config = dict(
    num_hidden_layers=8,
    hidden_size=512,
    n_experts=32,
    experts_per_token=2,
    d_expert=176,
    d_shared_expert=0,
    hidden_act='swiglu',
    moe_layers=[1, 2, 3, 4, 5, 6, 7],
    router_score='sigmoid',
    normalize_top_k=True,
    routed_scale=1.0,
    balance_loss=0.00396,
    balance_bias=False,
    init_std_router=0.00653,
    lr_router=0.000911,
    num_attention_heads=8,
    num_key_value_heads=8,
    head_dim=64,
    vocab_size=16384,
    norm='rmsnorm',
    norm_place='pre',
    norm_eps=1e-06,
    positions='rope',
    rope_theta=10000.0,
    rope_fraction=0.5,
    qk_norm=False,
    attn_scale=0.125,
    tie_word_embeddings=False,
    parallel_block=True,
    init='normal',
    init_std_qkv=0.0233,
    init_std_o=0.0,
    init_std_up=0.0233,
    init_std_down=0.0,
    optimizer='muon_variant',
    learning_rate=0.00779,
    lr_mult_o=2.0,
    beta1=0.95,
    lr_head=0.0037,
    max_grad_norm=1.0,
    warmup_steps=200,
    schedule='wsd',
    decay_fraction=0.502,
    decay_shape='linear',
    final_lr_fraction=0.0,
    batch_tokens=65536,
    max_seq_len=512,
    doc_mask=False,
    train_tokens=402700000,
    max_steps=6145,
    dataset='wikipedia_en',
)
Below are experts of layer 2 (counted from 0) of a mixture-of-experts language model. Rows are named router (the router's row for the expert) and show model dimensions 384-511. Each number is 128 + 32 x the weight over its row's rms, rounded and kept within 0 to 255. Numbers have three digits each.
After each expert's rows: a language model's description of what the expert responds to. This comes from a sample of Wikipedia text that the model never trained on.

# expert 26
router:103076143131089151108078182058113180159190098107123113136092183147101086122089060150090196066166109083092191176061046117130174118085082113146153090110184094129144139178173141158105087134190073118101163150117144137077079152150131134133088159151057083121028115143122166177098134139123125132175088091150182172120123142125072142154124150115147112109067105104120205128143056128153098115091
Description: Adjectives and adverbs such as after, first, more, when, only, new, same, later, often after the or a.

# expert 10
router:069086218164073116112111161141126170168156201089062112142176158108091104068095133156104163133151115096091121119122101181104155146050134119128147145105130166083134085192108142063148049153116125069199125129061136153155155124116131151103115204163124138116105105135125203121071179163105126110134152114115187137111121147129085088144117120121122118180134179089155123089162127120095143112188
Description: Determiners the, a, an, possessive 's and his, her, their, mostly after prepositions like of, in, with.

# expert 25
router:085135163120078159079109166096073133103138102085056152128157109145128123112038060127133151134218103102134146192066117113053170090080112133112193080114104103140114099132160100218089093095132108110127162115079174100152112142089116106139146142157112111128136116182110198145110118162163068074105098160109114174131093100128109113139074189117132121145094092107093086197128069118152130133104
Description: Field names and markers in infoboxes and tables, like Location, Occupation:, District:, Born:, Directed by:, coordinates ′ ″N.

# expert 27
router:117066179143119132143123132101118155199235102081093154145191138175142130137108113161120177114169108056082110101100139170150119109094056109122135145130148080063182141101149071099107128104115124139169148108093139111067109167111120144137097146125162126111106126175131195155102106097156018157155036122122131161108101115142092141113154090122126179122085140091234133109128078144050145112170
Description: Commas, often fused to word endings, and dashes or slashes between clauses and list items, such as Europeans, Asia, California.

# expert 29
router:108123141149108126180127100105131095128130137129042143119089174129136204086111102142125101129141144116155100177108127113120153123118090149089125072139089085099164123175163099143133127145166132130112105141082102069112118192161129178151127156141115116165116175163130062058104166071108110145110122136178112147108117055182094144115146162117136121133133178109176150180107102068119130174116
Description: Forms of be and have, such as was, is, were, had, been, plus as and at after subjects.

# expert 28
router:102166223110116147119106150095159131127141118081105097088137133153117129154078092150152167088147131120145163144082120067080149136140084077099140089124104076177120105146181095105106098094078057122084130118122205051071041120127133133099121159143057121147122095168131149115092120137131105152178093080143122157165097092128112138137093173127096146125108158095118114103044136102157134126150
Description: Main verbs and action nouns in prose, such as made, used, won, led, began, concluded, support, interest.

# expert 13
router:130097120179132099136102152109182121090200087078126112112140158139149074082148104115127123153172067043069156119150108144056105106098134142094143153078161110068100150161159091149191073100116102074139101158090129142099144125078102126147119113119160107112083059188093120105150084134142096107143081113101149123142155126086055089177092131181126112121116070102159150140154134107135123140112
Description: Single capital letters inside acronyms, codes and abbreviations, such as AZS, J&T, UFC and chemical IDs, sometimes sentence-initial capitals.

# expert 23
router:082093174127136121177094194100132108129158113156079154143136164121129124139129099198134180132141142092164118178179102095105130079108096135065197118160176117071154125195182095178167151160133116144140144167143125124150093087077139078117144153156111142143133126130072098083113112159150142114126116096091139130062149178130112128190124153061169117113111130112165221191108108112099105128148
Description: Single capital-letter pieces starting proper names, like B, C, M, G, and lowercase consonant pieces inside foreign place names.

# expert 12
router:114117201128066137086138141128171174182162091082115133153110170132214141113094082109132139109143110113073134095104113149095151132145091098140118110162097093089126103165144099147175128100158113092133115110144158100148081140113122133150096166168056148090104064176185193091071145130157044131184148128129131166149141138165115136145144152085120118138082147143164151145152106101133128114186
Description: Full stops, closing brackets and quotes ending a sentence or entry, often fused to a word ending, such as s., )., ".

# expert 20
router:121077054200110144122106136144070111114141099125123157055131109131153132109104158111132169125128184070129206156153110134105108095134136106097139142058127090125172128093132103174125153157103140073086184108100194090124114062119146171051124143132122183127106072178145115097089130169121098162167084090128143177091137135119104166134136119082174185144087134110091171173128075116153072095102
Description: Prepositions following a noun or verb, mostly of, to, for, with, from, into, between, against, as in "principal deity of".

# expert 7
router:162131168118104177127138164097148116175188104118099131116125133144086143077119088141092116111120107095119149177081101216143130160151088116068173109165149105146120101160138135124122104191153137083144154129111093114120133119102131157147160147103150163143110047153145090126118114043137094145153125184107139144115168065088100057098148168069158098133085153127195138147135156128096117155118
Description: Line breaks, especially blank lines after section headings, table rows and list items, and the == heading markers themselves.

# expert 22
router:142131188098115119093164141081161165109155091086106135114181175137144121086101104138140206108136112070109153124108112142085106129104099125118147141102184106155111101169163103089117072131120097051158147104083131134120131118147152194088110169140111139137125085189102181134102175124054062093132081117115137166088069147134097129146148132113178187135103129100124115158115093072123108107125
Description: The adverbs also and again, plus uppercase pieces like AR, RA, AS and mid-number or mid-name fragments in tables.

# expert 9
router:059126116141099152074104150131109161123171058039133148100150141125133100114102077168140187116158104112142143152114116128107112109147089093133153130156168128185155153145162077090121106105099114101067124152113176076143087156174160159052085176139090107032093106165095180190140135176100069149190145118146187155148114133170096109148094148128117145082108095124147170094137118138148080073121
Description: Head nouns after the, of or a naming institutions, places or things, such as University, station, species, school, building, city.

# expert 21
router:090138156153178175105082154130143172140143140104096129120176155099169096108126106138175220140125155071090125125103114103068117091118089161123168119039141075120138152141187103151106100118111131116202129090083190105117146125106186122122135174144076088124160090198143193090095169168096095095122089122108109144167087078130095130094159140108120138121104119096133139121183106121112121082193
Description: Subject pronouns starting clauses, like he, it, she, they, there, and the closing = of article titles before short descriptions.

# expert 18
router:097102156172110144088127165090133157122139131136095093083132160150187118110126094183123136165143119129163113125113126121078120109131104056133149128076113109094154155133186069163162088131107099095103133128131188118132120133065108114091100183148114142117098125142133168109124099130149098094150106190123134133121071179151113160164092183125129092081100117152070146182137126105125146142115
Description: First word of a sentence, list item or table cell, mostly In, On, At, From, under, and years starting table rows.